{"experts_per_token": 1, "d_shared_expert": 0, "activation": "squared_silu", "moe_layers": [2, 3, 4, 5, 6, 7, 8, 9, 10, 11, 12, 13], "router_score": "softmax", "router_z_loss": 0.001, "lr_router": 0.000851, "vocab_size": 11277, "norm": "rmsnorm", "optimizer": "adamw", "beta1": 0.9, "train_tokens": 241100000, "dataset": "wikipedia_en"}
Below are experts of layer 2 (counted from 0) of a mixture-of-experts language model. Rows are named router (the router's row for the expert), up (a neuron's input weights, with its number), down (a neuron's output weights, with its number) and show model dimensions 0-159. Each number is 128 + 32 x the weight over its row's rms, rounded and kept within 0 to 255. Numbers have three digits each.
Before each expert's rows: "comes before" lists some tokens at least twice as common just after its tokens as in all text; "gets" lists some tokens that make up at least twice as much of what it gets as of all text. This comes from a sample of Wikipedia text that the model never trained on. Tokens count by the router's weight.

# expert 26
comes before: "0", "1", "2", "5", "–", "%"
gets: "0", "2", "3", "4", " that", "g"
router:097174135095174132098126085136135156125112139081084083187068099097129073097177140134114096173099118171107098168163106092126145057113178101097108109078139098157110128145101144149140157116118121118160076052208141114121086172140156120091159051184138121097130089093134101111164157107089124110138120109063083142088110125187135136127106119082082099092097169108111161118151131175145130178121063168094111147125110085114155106148145136106075076169122097109094095131103093167132174094111117
up6:059158073078102077170141113151172166059113101088108138121114168105189138097161211132133103171096094168136088097187098131148142154129129125064113123090149161129105086078088106073119116107150139160114109106099108098157063160126142201134082095141184088086123123111095086133057123115159121209117117113101101145140118126163106129110120123130119084162110141108060160133155167134133143123126126164111104143130086128128085099141197070092096111141094113098119104141099100115128099089084092
down6:100102140069118104131131135155121101128083134097132169044169095084107179088138123184134140141118147156189149151106077147131167104120159091166184136183140109125138089125151097100120131109092116142129105172086094172163132062101110087134104164119149082092093130157161095184109146116079063116136175155124154174145146109157196144154118190149122173191158145105118086122052117097139129170075157136114156111068169106162123169137120132158123092083108123197139087116109134080090115159130101
up7:153104073129089133076160070074163118092201143127145164100129130087158147141101139141106116151065129111116155141115105147121125097204058109109146148118145203108171151085125122095152092093126097129135097114113149133096124129160144095085082094154172114134186129162136150127080147070133064201094082139091142195144073129145142071127142093133132159186105134131113162149124101116075126090130107126121127174058115137107146147158123089149082087123138146053076163125152177108169122135081100
down7:146061145126096151171089143125072115163127095117157159092144117089162201116096154198131116107072151134147137115077094123164143141104097109095190075143115158141172104099134115062173159148115167148094036125062132134186128078068085150177097102146147126107113126086133104139149107099105069114141097126083132189125121115199154110149143118119181140180121140186104183145126108109082118118114142149101145098134174110143084149134150126166163100141090136196153132164143110075157116132114112
up8:088131107110094089086125151159175143070144100096112135157100152111160115099151171150112152174106110154119126125163111114129107131122160119097145201120188148118123120141108111075119180041141148122068120150130127128072061175105100122093172076143209089127159097165135103123094135160185171147119133136084100151145124100172091113085127156115132131066070153095112153127139072142138117156114089101126128162096134128104170094136174056134050132161159068130101120160099081128177055130129107
down8:110117139109137090149169155195132123119116136086132175142171171101120153107179118160153069149084165113162129129087128110128163153149090127108150133195135156067183025122139088088171119131103169150113091172111080096185123084125069179069110174155118136120135143147117185120098108132137083122162123158130124125124136112186117095147174146164146156183194150090135085120086105132126124187179130106107184096092139120140100158203103139130109162123122098152175115100108128099109091148098068
up9:121169129127115155139125165207134137145103122097134101157154143099108138104142107106082140134142141131106142104181124124080139047136139135114105081183134110107184100137122156135167166188189067158175105133191185091155132114116082124132079084123158078116145144093058079133096106138160151098172141128103129103152180102171153141131114160060057097096090117135110165113134112146189168162129112101102166124085112132065202157096147162163142147105170162139100142151141108134109203173097134
down9:126094111113103098103199087162072127163143158171173124134087146140114130143118152161136143125117096114065103117182139150133144096159068173131118073145109124088153037075094147114118121060131104193107184139102162120205098087100157135133098167115145128101077177145148155132194151131108142110128115118088111175141168070187132153164159167144151062155145122125090106134128134094119112099109173187126154103134127118145117155062055112094202138121101143123151118154151140078118087139122128
up10:084142124102134128131149084170160151138110111097075081128144147092150089077161161107118064179091112163113123111175066090124143108171080123009094062116151134145176080120133177125149162126175085123144073097170131081139105134101125154112082063162135101099168121107106073148135145148113141114118141131120104110128113113128080136085128100101091130131133163106079139122125123176132163160066144138108139171109120070111119123153181113090121109142085126109112091163120135153226099066153094
down10:115074145091134089174123165154115119146114156082154153086136169106137219103140141175098097124095148121165124132115106188127179085156134127146178045192116133130169108131152123108136136081101084209100121193109163106187101067109150109141061128082133131115103162140125085154123121090122131106154163195174155124117169158129180150146153186136151142130151100143158119095133109132098136154121195123131157095119162116173082180127099102143099107086079121161148133143146144097086084156107062
up11:122120126122117108132138065183119159122103083122071077082122175130130075165132152147079121128156133159102080149142159098181138139099183140162136106118150197188085067130135134141093157154133153124152137118153142164043094123151156119142126137126160156150172133171173094101087130052120080191084126035127108148084108140083124129131123143163141159167167167088103105143141163101181091104150081167126129162104095106133098104107101104118100129133110138147135089135139126198096121074046160
down11:119140146137064075162119180139068127172122114149149161093167108147088130122113149140206107076163116175131161084114086108153118138141082139112190154150101146097128097129165175085213153101114092109131134150127151121084184109086125123103145130182145157162095080113119145127147153107119168096178104138135112167121190139163129131151131069167160117108186160163111173173125131121154118199090138155135140147103126105088048179138139176146129080160126137154075086109158118107105074200161136
up12:095122096084175105102138096184114186100148143106102077187133117082126093151118127152117126166134091152168083126147109147062128127117153140084049107088154139168145144144096122125127135125150114142149083077135127107158070145111089128119127098152146073050132087073119087127091124109133138095098137128108086132073140076105056126101076116066084111115083150095093132103171154150149163105131123169106134121101142089090200081128139101114051112194127069147097086129063119144090134103114114
down12:117136144046096100134160175184105119151129099110134203115149135113135154158144138182139121120152115171121201144110054133124114093170114142111146119186113120078142130163203139147155154134121139179091155133079116124136141110089078101163109142101155121176110112167142123176101149145193168079132100149108102090172127150134182125138129126148202132195146141167137096151093150109186075112133158113121142035146154116061052172126142132126155145079131127149138082138143158104118097189127121
up13:128168129063124108110117076158159165117129084079088135123123134110157094131157161122130110162124084170103089175127096182115110077102123054132122054113129146149093135162115138173107098118108107100082075095204104128100123138133154115161151115173115087118151141094126097109082127191121157105103130106131121090101115118178109124126149098096068090149131132103072109112163162137156111165125092140069094122130168102151101097186147074010108051148146116122133102094082122208125121129106124
down13:147142150057113127153133169149093123150078106112127177094139144095119193109157116157153140122106138144125125213075122145156129148157151153143199121205081087138135116159144113135107158085100112132076139157093136132170133152081135132134098180109143136142164174138143130156143131110133107110092099120125106112132083202170172122169108181170161181131118127144139122140060131107101116202110114210130130120134170094067057190079165164155161143155147174138061077116110150089107108123161152
up14:074160098113118066175133115167140119119126168129122128120090090144131122131137156181148151125121156145175112164153124073120181144132140123097142152123162164113162096139153078131077181102178119150104144191083078101176031135149132177151045077119185135107095153140148128194138125156172150159111121154099121115120135116172108142124111159115172098134109095146133236100168186140128125110127166133134119145157081097167104155101141141120133132092104116088107090179108096115220078120094125
down14:153099108095144092120151177150153153117091135101134138044123127112153136143159148143159146113140193138201151093142126188153157143118168153158152147178150126159122123161164079110115129096074129119118106183100136149172134120137105166122103127140111097137103158236113119152089127115083111125167148181111133116177132145175121169141114143158118139217190103105192108075116191095145140126091215126116141099101120189113130212149127126174126089114123122143120096140156115132126083103184072
up15:125142124140153123166173103136091134101147097162147115137132115067137132146117141143127126130148153122120111160162164097123115101188145145103110102151113158103182091144123156162170207144160110169151098110150150153165139108090092113137061047139207135062172149111134124120115052169136089096156096131113145106167168123155144150143106181047081082121124110145136196179133147111081169128153148102125199136094078140061129179097122141139076105135139120128066109138158070113145151150054116
down15:086094120151104127144206156113090112156095118165170121067128130165108092150130164166140119109173160131100155113114109165085161115176119139124131090136072097117175072086137142159119091087129158136152159147073120091174152112118160135181098157109125137147049136177134139152173168126133170090129100119082149158172084072116152131208212141149181161168110142137098145161118146076140152122083189192179166094107135139122175088085088138132169092125108125158144149159122147130153119184110124
up16:139160086084092081077196078196110112095139169154144131143152155073172117146123097144130164127124114110106125129206151133122184080113157201120140101116108124098173108129132180094221146172183110141135137104165125106172117107109101178131140082121191085070117130092099143139090101120143083113174074158116133133122143129154139118087095106062051059160108113131121180169122098129124168156134111094141111143102123089084130154086104104127084093157129110145086152168123121118113168153107150
down16:111133133116094096140174142165082111138171093112196155075128124144132144140116175207139123103119120174097110157138097131186168092166133120132091124157056088102126119110130150104109133096115186186093161089062117142168138099079157109136095175100103117136108162160150149140184152165145147074113055147079110170099132087164173141154166180133142139204159106192137113149084154117124107128142145170123136068148113096096075145119097131188150129138120124138194089138117103066093090149127168
up17:113137113065173103121111115186165147086135083069104158119100142063131120104155118089116108164093126175142086114126079095120147114165107068116084117125168111133134142143065135146146149136186096125143045088146133108123100133113148066091092073177128095107138088109132081094137122139110145129128175118094109159100095091078097140164109121058077105107118152093129142051204148190111126148111107114101090156140131069116160107161198119066109085139166103138091124128123142166167140116158078
down17:101119134139113143134090154164071202144139070131127183101110157126205142102145175170192130083109085108094112117077086175150140138137128188084172111232125070105150087145146154103155125123140088117064109166103176124122136128089103144169096216083097142142146147116129128161112059136130115100120133145094112046127135114111197103137125162140180176150160101176139102138120152178119131137119147133107161112115170109131095186114117144174153131142092172152095158129141133146111103151141133
up18:085139155146171107158154168183116157133174173098085113191108206163140100076146067146150145121146134144140128093164154091131150149176147162126110097085121078156156121136126208139139173120155147133151135096120091067189161140113125105102098163126143164101105155163141084160147074110080174110124132158122110090120173096096000127152100133115128127111155118136158135165139149088106105159099121151135145111150074130180098147111133147143181154117110132134180104114067131191151090093128076
down18:171107179138147134132112188176133132165130168062169150117091178157155198130099142142130178095156187092143174117138074133106173099157114098163145119093079122150175085184196107084137154069096100157080110105108135094131090113104131167128123072104136119153079150154113077101127083122123215122098076147124066112168195118149147104138124131138145134076142102168125068133130112130114126159104129117158132054157121102136087138119186117148116120082088168156178107115139105148094107156149119
up19:105153092079116106047157064139146137084152102087090143152162127113156095108154126112183133181083096171122123121169069156145178118120125125105075075149150153145145123098074136125155122139162099123120089050119135080134089158145116115054100096165132112072147091111111091110081163139119121179130135117107104113084116149122062127135084137118095148190120160101088170087154166190117171139116126149084090142130156082139155110151169133128111105145124119049139073137109150129125079093112041
down19:080042128088077133144123155116093140154107095102131170063148152066102233082153168185129159131098136123123148120097052150149161099118187108163193075220093136160128125119140117099137141123110102133107080180065142142171153113115139130157083133128155109135123130119110089145131133081139092079108131143147144166159125108138202140133124146125151162173157161147151126089125094175153118159069167142073166096098131118120065162093139125162164125141088138145129127148122132081121118171154118
up20:167139125127111105128137109190122119135085127141058129102120216122157058152124183140074125128150146153040125118079129099180152116029167128108135142105169170178112103150146129130118179172144159128179134148200153133116127113150145130160140125137154135135146138156148065124094193053102108117123152068156143170131120139074159133132123130158132127100160141122121115153105156130186099131147088154107125136154147066168098109129084110091129100108081142181116139132143090196137183128094202
down20:097096097125162088148120173142107054169087113119153145102153074167105135116118134097138138108170154156139195090147167122070149187117109156164163177117109128092085138127138146090212118095112077100071197142084132133093164167096135168108181189161117155162101069142154129139113116112145144119086106198150145136093194133105154141115122063177125129151188143176153147136179116128138155174171178119167128139179164136114063122121160171139134168131151151138138115119095125120098098168146110
up21:112175140110086094088180106135117139111123182146099104107115124186125115150112141101110076125128048145111151059180133139131185120088120186032123143073104131141155124120124125055109108197138150169112147071163124112151103162097119172143156135125103118072109126080080148159085157080132085112172093149135132112148126070137112083051118077095105101167119121129102156142129152123123149094123111162154066111173132058162100113080105113101092150132085098136160144148104116130111108096059116
down21:115079126091098099151185145170095095164117129096188184061158099097143227089139097196158124116145126168156165140126087143169131061152146120133157113160137121087140107144134163091133166092104168194080117101082127114164151095145085096116097180109149095129101171146117169154100147132112138076094137169136116164158124116142222150142140190172124156152160147172153109128105132158142116160124148127133169086155105121094071168169140118171118136062095172145147098124134149102098094140168127
up22:095180085079160103096117121130136160048131109074101114178128078104184071116160124107132124184126095162125111153147074138112109089115119095095079089088188104160116107122107117146141132089159077137101083115161141106105082166110113085084137067173141105110145110123120073111127135126101145133100139066132092151096117142156117160114095122083085100133106167107077179114138128156142168176077129150082062177115123106177168087171136116094121058152098119106093073115055103162113148119133093
down22:129149149066118122123183195151090093145123150093163135089143132095131166141114115161121115155113121171065152184105070137126171140120132149141165124145140092105147103136177136069163116017098131220077144145061173133187161094132118162107101157120154163136135139181154145122119131120167116077112074136124144153141132155141162124141102137179124115191142123145152111132106146147124115184098172145143174100161143103103075188081180129159143148107136101113114159109098185065105073147081142
up23:120194067089083093117103104220200167124154119080054148161120155125186154095135161067073109156123114204078103113118058138124088101170080094123102145155173114139109133152093188119140173128159108108156101160142145111126111120117133126109126155143198103143089123147141117107090149145120133122057153115139094136068119157157073121156129125100103088101094151101118128113121151155157149168120128126074089161095185079093100124153147087132137091145135112162091140134057132161141146118175145
down23:111085092082139118173152166121071100161067164126124155123121113097130232067136104200167112145127124167187166190099120167131151114150085155102224141151157076120134100143158136094179151109073127137099131151104126162163169116081089126139158144115082161119125183129162117187134133138103133103126103148118140098128158105177137151127133103157186162148148107175157096128142117105093129179091147100153152085132152072096082151078116147147120170096147165132125088164120152087118111135054152
up24:160091176128171219132118145093122108138129101090153173089079133095044158159172109124157136113152170112140148132100124066075153129190161089143113141155107110092145102164145114194151106099108152104171104122149083152109132113170127117131134016105108160149104117100082126167183101162152126146180099176058158143150089113102153117141141156060141139081154110131136102076100084125066127151134134152118163114116164112066128123100150138142109137115134158176097111105141130177181148148178139
down24:089141185117118085126107138146136148148101145148092188133111175145123111132154161109218118117157110069167116138101112152102142182131167162083153093186099119067178086164086126139121108157127114139084090197159192110112143147110116177146115180091102132112154117104146099145183112066152122117157108147076090064148083126144170104122128140124165183122106075076137116109102157149132144096120104160105158083122177098147166209125096105137156153135061146108112136153132141141193125160127054
up25:121144095065195159085125065120142156097113134090090129126123124090131102077181140118098101170099106192121109133179042112086138074116131109095039110136182149156115140112100120093143150120154103110127075066143108074111104164136109133084121081160149095076124081125124085131160156144109109114119158081116108179084114091074106135130102123047097099148071148081114160066173121152148127148106117118112093148117126104132157063147186128116105101163134085149141111143087095136100141087118095
down25:081072151088149121139174170173081129166074124057152159097143170105131180091148093146168120139087159101109197101074069156124168112143149155128171100160109122108142100147157129110170164103089152158083143195120157090146140128105103194146117180100099110185167131133129107186118153116140106094113168123147194105153149121157160169126138103184125130152142124136139164109102145119138098189083116099104181080155155101111063182124169113182104156142113133154125129187099159102077100159112105
up26:145095126123136139091160158155126131160104162085100152171098169097101146074116168118182070132113123131165164067167066111120184114136158136097096139157109156138131125064137093170102133119158159097162131081219125142116082146158107095067171117151105063123108117082067075131111152087138127134127191158072144149098111074204132075090148093126145145093093140149088183076077153104180139141097129133111065109119152118116135101186133146123132157145176085161104119144092124145128166120144123
down26:109109145066115130101108159173142117140098147103112154076132193121139227072170123162184088161118140122125154122087066184119151153109153163140144100167221122117144100175147084115172150124124082203086141152110092145105148155092098157094110130134168122161118147116111150169142163105128109134141140111127168186170142187164108146131122139131124155153105114157143137047145128147109106164102099135134188120164139080110080181095154074140095110131132142137135095161087196089064140162105104
up27:127180067139132092158139101175124137177134116120061108143124158151137092116132123160076129119130155149074086059162136105183137150138175163120147110151163135126086143185145128160127196200180132116127152093146144080138147093149120117139110148124189151099114128126160055164099108100111161152136200154096109147140067099167066206145115152134129147101154163134093195126193164194166084116151066160130126120151072105152127124112109147137121150116133108131149101104096146129085194147174120
down27:109100077073124087131104161160111097212102089113100200097110174103126167105178171153139115103144118128124155117165118130114156178132125125147156174156140147114094130155089144151136153055123146142098121126097136133179121076083069170172127174160134118107118095125136134204123161181124156111080097158070094096158130066136147154083104186138126141192087115162094111115186173169093079110119136143149188105164152093133110163083145124084115142107102102142192100190159107116115121092133117
up28:126144083099161085107173150177138163124145137071094121161079103125110083153134153096175139147079103174108108082160096150125130096116138114096038106094153175147075153142072122116156133092153163144127108103137157085152066180172086135094134155156177104045095102093103103135066120127110123110090153146114112132096118099101081142101071113101090104169128125117069181116164158140136085083124125140120125072154092067148141092137146155094123112149166091128096100139081155152049114077105106
down28:054134142070118086122180167155096123153074126130121158086172132087139206115152119219165139105118112151090163137120079198172144115109167135155186161129151151125151106173178145109152190097126103154071133144069110155168103149094089124109110198090163078143127153134155116160137169149138113087137124087144120137172107118137189121139141140167141180173140162153145116115150130184124120122133134152110122086135117096094079205115125157106142144112125137134153070109066170106077127176100150
up29:133135127109181163096110117162119162152065143086108134166108172121170131086135149107099115156090123183157097087166091131096146076090157133079070073134161146188113152145107107119132121119121134111155128082220087095134122195135114155086146075183160122117130107091076125145181192135159115103137143118127117172099118110127094134112140080067086139118115157089138127082172134153142114160115133136128082151096171105113112026154189131131099117159157080148142119155073092163165148111106062
down29:096104122109103128148128177127152114160125161086102174101124142127117202100156150147166142124111126093117201146075087211101182143130156147154167113159098100103137112161182095114179142136106084157111095163098124121124184126089125139132100179089140129142154146125109129203161155133148102135157144126151112098148183187135149155105136164175138188148181113126178105070122100151106122139112160094120151107152118102128093186079161101145096094057150217125096117127150149067047105133113079
up30:130169148118145060112092081124142135131158172148132153138111129102119130158117120132160130161137073167117130086122110180130124015091162133139075109108114133147066152150146152170079086161105143162114123079144158104196200159159088164151163175133081125146127148092094106151114125215165125127128126107149077084110165100113113137094073113109119115134077094135108070123188158156089120055144168098124081101148142085128165125094105142124141061114098099147150110127083122153058147157109098
down30:088147163046111085160158165169112143138098085122108155101166115093071113166178109134187126130115143159100142152139125140159144115137112187118180120158079115124136084172152180133188213132149165175104095096103140155143104123072111128105095134067156118135117147129141123142164164140171151074138117119117084107146084145143207138161118134149146113179146143172146169165079108140127130145077102166126129118169142087097020190133135128119205161109119181160085098126091113134119121144132136
up31:096159106080198087077142082116114147104134141120130123123155129090134088176125148133138101168124088148113066101166091145082124059133152145114097094092156148150095117133102087133132126089118133117150088051136092114126075143123119141082120101147133040087143110098131101183118121104144143146083137137091116140102122125109106164067099102065102092181118133136081159106142106136104101104139113132116083106124108097114171099120163084082081066203140077144073084175081139156033154087108135
down31:082095151077095072119130199189129119146119140108110169118187150092088169134166145175146128121113124181100153155079049145124157136144140098082194119178129122075141082138156157106155164139111135138097105169093099107165154123096078129117092133078193096123164120116135111183133154099149117085101134118143109163153144139137190109163161156172179190162143187162140108144095105131109119156140149122105142110153151092132082215112134121136149119104135131190177107124075171081109087143081092
up32:089166127091164121104129069132160184079139130104079108147138152091139069136139107103129113159123145161145068085129113136134103081181154115109081086122141119186114135173086118127138119137133108109163087044170141102124135138124145113071129107163131110078124086103138057130127095135093190130125147101076096108080098094094034156141072111055107109112127153103101167101181175148100118139119066131132141121122107099091164123125173121122139081182128101146127076135089141149076146080097058
down32:092131155090063081168133166191112123169112164140136212153105132118137157109155176154128115087170129098075151109073093157100156102123158145129169111190071144105132106169167128118130156112117102128084079177121120113114128151083094157133115148107156105142130112153115101182123133126146174108099129144142118074200188121085213124097128151146195218147158155158116106132159121141136085088145137129137126069156137147138112241111152089098147131110094182140155128117115133143136146142151088
up33:135139123142145087148135113186133119134084148149081152121105134147203125113122130157118147123150149182110114170091132102193149149032139126136139171085196153158125123095151091143074165107145170130142138140189051144131089126141141065149116124114162149130125140165155090148127146058069086137119144091134122145078114104140122137107131135155148134142149135141117170152093138099210109136158132171110107130149095105255075119150094130106134135097107129145147100132104094218147092081117194
down33:142117140110203099093112166168143106128107135096142096124143141168117146128100132103171182111174195154150191087149174127072174184138140173180139160113135167118120089207164119086171116113079130128073178151098144136126150203133146189098169137153103124183084107154135128133114122087089158111139143179119125179057161145151117170125130078169137120150175119144178101115157149112125162182139174144170143121136155134094078168143127188186108151123111110140147148094100144116091085171134096
up34:117185136113110072073116111147128108093180140143120112109128146128129103158121091128149144131113053120098113161155159151156094101079140119108142085072107143126095152158103153120166103181126110114102141127172146135140093140074132156095147200126120106142180144132112153114105122076138098173118095135137095074072126102148125087074074051178068036172128124135083129164172124114146107127156066132116066134116152070156104096103086076099110073176082137120156080128071139092145080134104106
down34:106086123088155162192121154176084100158142065110130127095170095094121158053110120166154108116132102177141156175111094081164150123140106150156122151163101150107161106171131128152143165118078157152102123113118131170156117146080084096112111151135111128164138130136115158114090152149092150071118115149143089121162114106162192128185096211173131129167196163159150094198121137152144100139151104126042184085146139098103058175174164126163152183150136132153128069139111145103101122144150179
up35:090217130130089094115125129168123115121177152121128129217078124115153127123122088086094158124133110141129184084133143095140104097134135171134119090144112150090163070163119157119138164164127124162111140126174174115149059148093089165066134069113162122083161135157133109161126086149141083138208112167098126114109153122211123171103114109084109100049135113132107219106124109150146154119156104104053101117093115139098151167105118155183114103104153170146084103123146079091101151161119144
down35:163082096123088087082187125124095097140181129172189148094121153136135132158107128182155125081169086158121137132163090141153124118155123130131119155147094060124120085119123168129112104064158159170125173103094183086192112114080160146155065185118119133108064145166141140117147163173143160049136029136096137192147112095156130153165135155159148108209116076164115085161121179138138094115119158137118133086126095128095118132099074121130165138151104095155186108148136133117103105139133134
up36:157128120083166153122094076159130156136105167137140160082094153042164145148142136111087114120153144149165080158108110179050114086124180138144106060169121126130123054112125103161098096105129072164173132076172128154126103158128067136124080029140137058151176150103079130149096111125151081149140152136097140123165165160130150141085152124060139086148099106125069108112117137136114167126141143175125146125137193156084120132131125109080161132155106162172105060095089117133122147166126130
down36:129173137082110140111118170172101099181086146097098174080132156116130207121179163159113122137118127110093147155114046123175098119114115127067156119204082098084141123141148100125093143126101090136114136154071176126108177111064106128157088131108154112167109096120142141213183161110157131137119116140108085191141136148171163119144184166175153138100147068157144117115067114136085117158109162158131150082144134067116109204106159094159118128083151159164146130138097119087155113159170109
up37:104163108088156136106124127134170173120156144080079113162125171128125091081171081102150110165105097175123116132210116119136110090121150131080063051134161145168127134109076173085140149097141118080122116112130146066141092192135103137081098100150139119115145101099087094122143127150137141108112173142112091136070116122113050120135118097089095133137086146078101156063177168142113096168101135138113108157086146091179142068139178114125124119175117091085132123140050102143130092100112038
down37:111079156089173125164166217182152101164121135097152184088112174110135242115169151132139160098108172122132138138112147105119183098179159120136177138142127150124166062188163072133167154099131097176118088143069148133137104132086109127115114079097133100144121148160146143171122102092135152119101138161116146078163222117164165135101128152171161167145185159112136104102139113110141095152099143110117137109141121146103079196140155120146103138106114193161161084137104128082080111143116128
up38:157151178134094118120110130109131127136091160134135181141087179134101119159121154121164134112130102131138124124145188174092137129079151129178127099156105154160090210190138143157093076135115189157082127129133066127167135151150201165160173146111085156128154184086133145145102124181180127149151111171115135059057159117110096019115135117094122164197133083124102094140152193141111097105169143131135118099109153109118101153116126151113101162111117093128159115090101169195161086149087128
down38:097169184042102101150119129122130132134070098124084160114132127122105129143167128149159142133143142109147127158090113130139125111124132194113195122162090184149109088215212071152147141146096128129108068114091109130084110161086134118102112140119125148174137148128107136157135138124143106107158088144109059085112162141156202086125118147127167155147138159111171111135065126116133136159109054157104109087119134067115080163162135168135210096081146169113068065070136113157122145149167120
up39:135135146085153158092135082156131165138095143101081114149157149085132085101142105108059051147073107165097089118130116162108102071125126153068097153131156137187122156118129170101159125130127101124155120078176126097165092151087114136121114120183130098131162146092148108122108173120159128110122150130137108147118117106119088145099135097089036098169139174062141194106156124129211153165073141131138151143138163088113132080143140155088102115175120057125094111190101090197121079116092070
down39:116131108080129150162128185132100064215102160135192173082139139122179174079128166155126131104100153147120177111035103153095139086187135109185157073165099097111138116133144119111156092127099095117092125169086121093157122087108139109100116143136133106152160148128054115153081109100149167102113135154188171086121162136109159157171181123182166144083110114155136140123114133105138153191112129126165192088171195119113085147114128128146154155129142136151127101157163141077152083167160093
up40:109185101095129087135123103166145169093123128122076115189116121110165055121144114126109135157112118165143119114118093138174108114129129101068105121070193120148106135112067119125118160121176105126109113133118126058127097164112126132107106107170190127111122107159124102091080110157093143139100164064145069151103104120131058165147077111119121093135073176089105198126211177182170132142113091135128143166165148117187180073184140117104115113152146086084127110146072087134154096083168098
down40:144121112076178075165179181135138097185115132104198154136130084079165153130147139143105127110172146148089173101122100168083165145125129163187180150156140134108135079130159132055161163093086111130098140148048147141137150153104084196126156113190132125143117147171155113140097133170125163125130122137121119133136171121157174144132165111148148131206119133100186102114173085143171141170138176165109178087176162125164071170108167186128109156126127121135171097157123155097098069136087099
up41:074124137083200133126135087105130174091141078079104100091159146104117100160162120109150109157128109164107078145166091120090115101144157121122108037110136118133118078154087122149136115153160060085153071058156129134103127140115116115106121100140138106105118106135186073136135133078131148121134161090064136141098115120039118166112069121066098132081127150088073126080168193165115086111127057164130130143129136120102173119180169151118113104172114098142121076092113133150163169092107080
down41:118108146116086080137105156198067152178121166109127173130118146140130156131135169171162142087118097093105138143097086161095136145103144155084179117204088140099149142140159127115132127117101132141104105213062154116137168125094113167155100172092153104167163129113148119190146131091193120083086137137124103102169149155131184126089157183147179175186135111175094098136073108111109076099109149120137158098148161120150109251083147124140173141112105147159149144135122146070120136158123100
up42:113210115133088053126169116210141129146159183144099119227147156146165091145122091147154148119124109143132134063149143129130133128079167186071140088108097168123170113156106173084091188214122151141117160150170158097174078136114111206128145127118129130105146124114096144153098126111149098114149104161115120079098123160176066124078076094154113080104108110127109162137152135135127081120150120110098082130118093102194120163080128102126150107137096135094095101152083102090138110146131105
down42:117081097102117075122138165148095096139173084148190166079120146125172167114166148175144135072145129169152125103165121135150157122157106128147121136160114125123093082183133113136144136095154141159114122073131125175180098111068110097113071171109165086111076136151147118166132166158131157032125085170124145197141130070168190153168107193165143120201173083164121070140139147128134134154144098118112155090163096152106072141144072116158141118140092144153171111161149105106082110096170109
up43:119157119092180151119135119135157163119129091047075130120088137102133091090159103073115113172102127181100098123144081133143090094164138081072048089125172132151123105137087140137158145099165097105118060100136125088125111145162090094059100065166187128106130095122088067104135131181108135097119172086135097136134118153121103154141115127091112086098103169084098151065159172177146167149100110152102143157154123102177164116159190131127077093163094123112101092141085108159115096069144095
down43:052090119062132102176164205145129138140086112124159178105121168108174189103150129162165137120127121119070169136124083173099175170133140178147171145146126091123168081191114126083169121122134096111098129192066127113154126153071107174159103155124103109168169157162153088149125127128149122120099149137112106063117169100145172140127152134136163151144141109123114121105166183156156122159097190142125177106159160105168104183093139120140114206099089149159141140153096153108109112175077067
up44:094172104121142136091129102123153144104154132085075160195114152114153102093160131120172098167090069144126108072147102157078115048153175146131043111142164108150102099082095165155162099111140128095153081055165157060124148192154113114073145114140123101134141106108061103092120113134109135140097145119112098110085117114104089120105105089097074111171130138072074116111143117146152138137079156156103112140103125116166139085174143167137148119165121108116104091129042139185064102132113072
down44:097144188076146122149120174174117108143122155116106137107130118128155189140164134149170104117119159153101180126072103136149176095114158147125176108156133157121150110187171108144179148126125103199123093141038110140142077140071069113117091121092183098132099174130135133206131122127162135091086127160131091104186217137140190129135093137160141172108163159153142119128091103161122103131061110112145181089109152108090084210133142137120114139107134195146135124139122133088057120155112151
up45:148143101126177157124172154117100196102075154139136153112052157155172132119138162144100058121118165167156183127083083178156098102070178158097088140133168167183124131088145101124087090078123140137125126081116105127125077170167091102094157088154152183135082107090078184129092099143175097074176105123170096117169087148135129161072140087110087084128116106132151134121109150141108126141132114119199120117126158136149133083078125102154146137139099138135107143186124072120044112096123120
down45:086116146093117152142145196149132120095105152125170206090091135122135166103156161148178145128143178127096192152069076133115125148159121144148166144093164079112139092212135154114151144134101071140140066130063138163108156110096131130116113093082112095112111153149103148186051155119166120091116143123194138138137217154168165167109157106158148142125160154096203124083185124137173147155111151093105162144160150143126077146122139115106086121121143194135088117088107155111083144167108123
up46:122142113099188133113094145094162172130132167083098156152133129085170106138154113100169083157126056171120133101160084163132133059113170136173097099128141161158076152131092094143099119124149135131129111076164112120094100196111116118073151106137113098107126123108109065144125145104130162175105174124080098104062124107161083136078084106116139099167103132108076175069140117116182079111119117143105070115118139111172165093175148080101127117169105097137098080129019077150077135116151116
down46:120129149078115083101119170200144120144104121081105155089153155119119211138181138126162145118127126138115135172071102147135141158160171173136160145157152159077123078219189080122165115104100135149094128126045079141125118134089046154111097164102192112182110112137137116191145121105148072101138130138129090137145194138128167137129136144177153171137166141141173107105105151115105099155095115138106144089114148084081059207107153156159125129110132142120146092096114165099088114154103127
up47:117139117082117176099113107152120169084131133088091140150096159121145104098175146110149146173094093192141146091139083115089139083121151105093071133117148154184109059081080105123114128099161131143173126055150173126112044188116107097097093093188164073140118129113094093141124145110147100175100162118102105139109115143150079152084136090117113100157096165091094174053149180151122111142095084116090090129132158134157149099113168105106128115154136144111143112147064052112081085097124068
down47:098080132091120125156200170134131070151101135103148193068141146084145219100204131136160119162112152169114165117120100152090137159150135163132168107193158122107165091149168110072176198136098135158131090169098095137144135103096073131143090129115151106123173160158105097189115176124127115133102180108133114173173173108133163137089139132152118133137147172138177111091122138127125136165061109101096203109132149115121065184127154077136159115121162171132139119143084152106072107131104106
up48:092118166127182193161135116085078127040141150090150087091083168130094116107147138121145136131132157129165102135160146081088166104170183113122085127093150105143152092155116112160198085122137138148146090087063091135161118140149155191083152037122149122128099110148136148127245192102146170126128121128138120154149152142071139115161108103130114116143156114113145119124103126112113123187117106135136150143084134090115102141132198138170103164161076159154095139116132139153164052076102093
down48:079145156096171092103136153192148235109174146081098151096137167141126137101128140127176168131120157123133115143099128120106136159113129150104131126155076117126144091185091096128137125123167088155124100226104179094111118137088125163111079129067081103134165092083154097157143133080139173131150130116147135094161158103129131113148140104134138169147118092115077101120096144099136096125090115133145138106160192115135142203189123066174149150142054137168151144204076115091129103121129053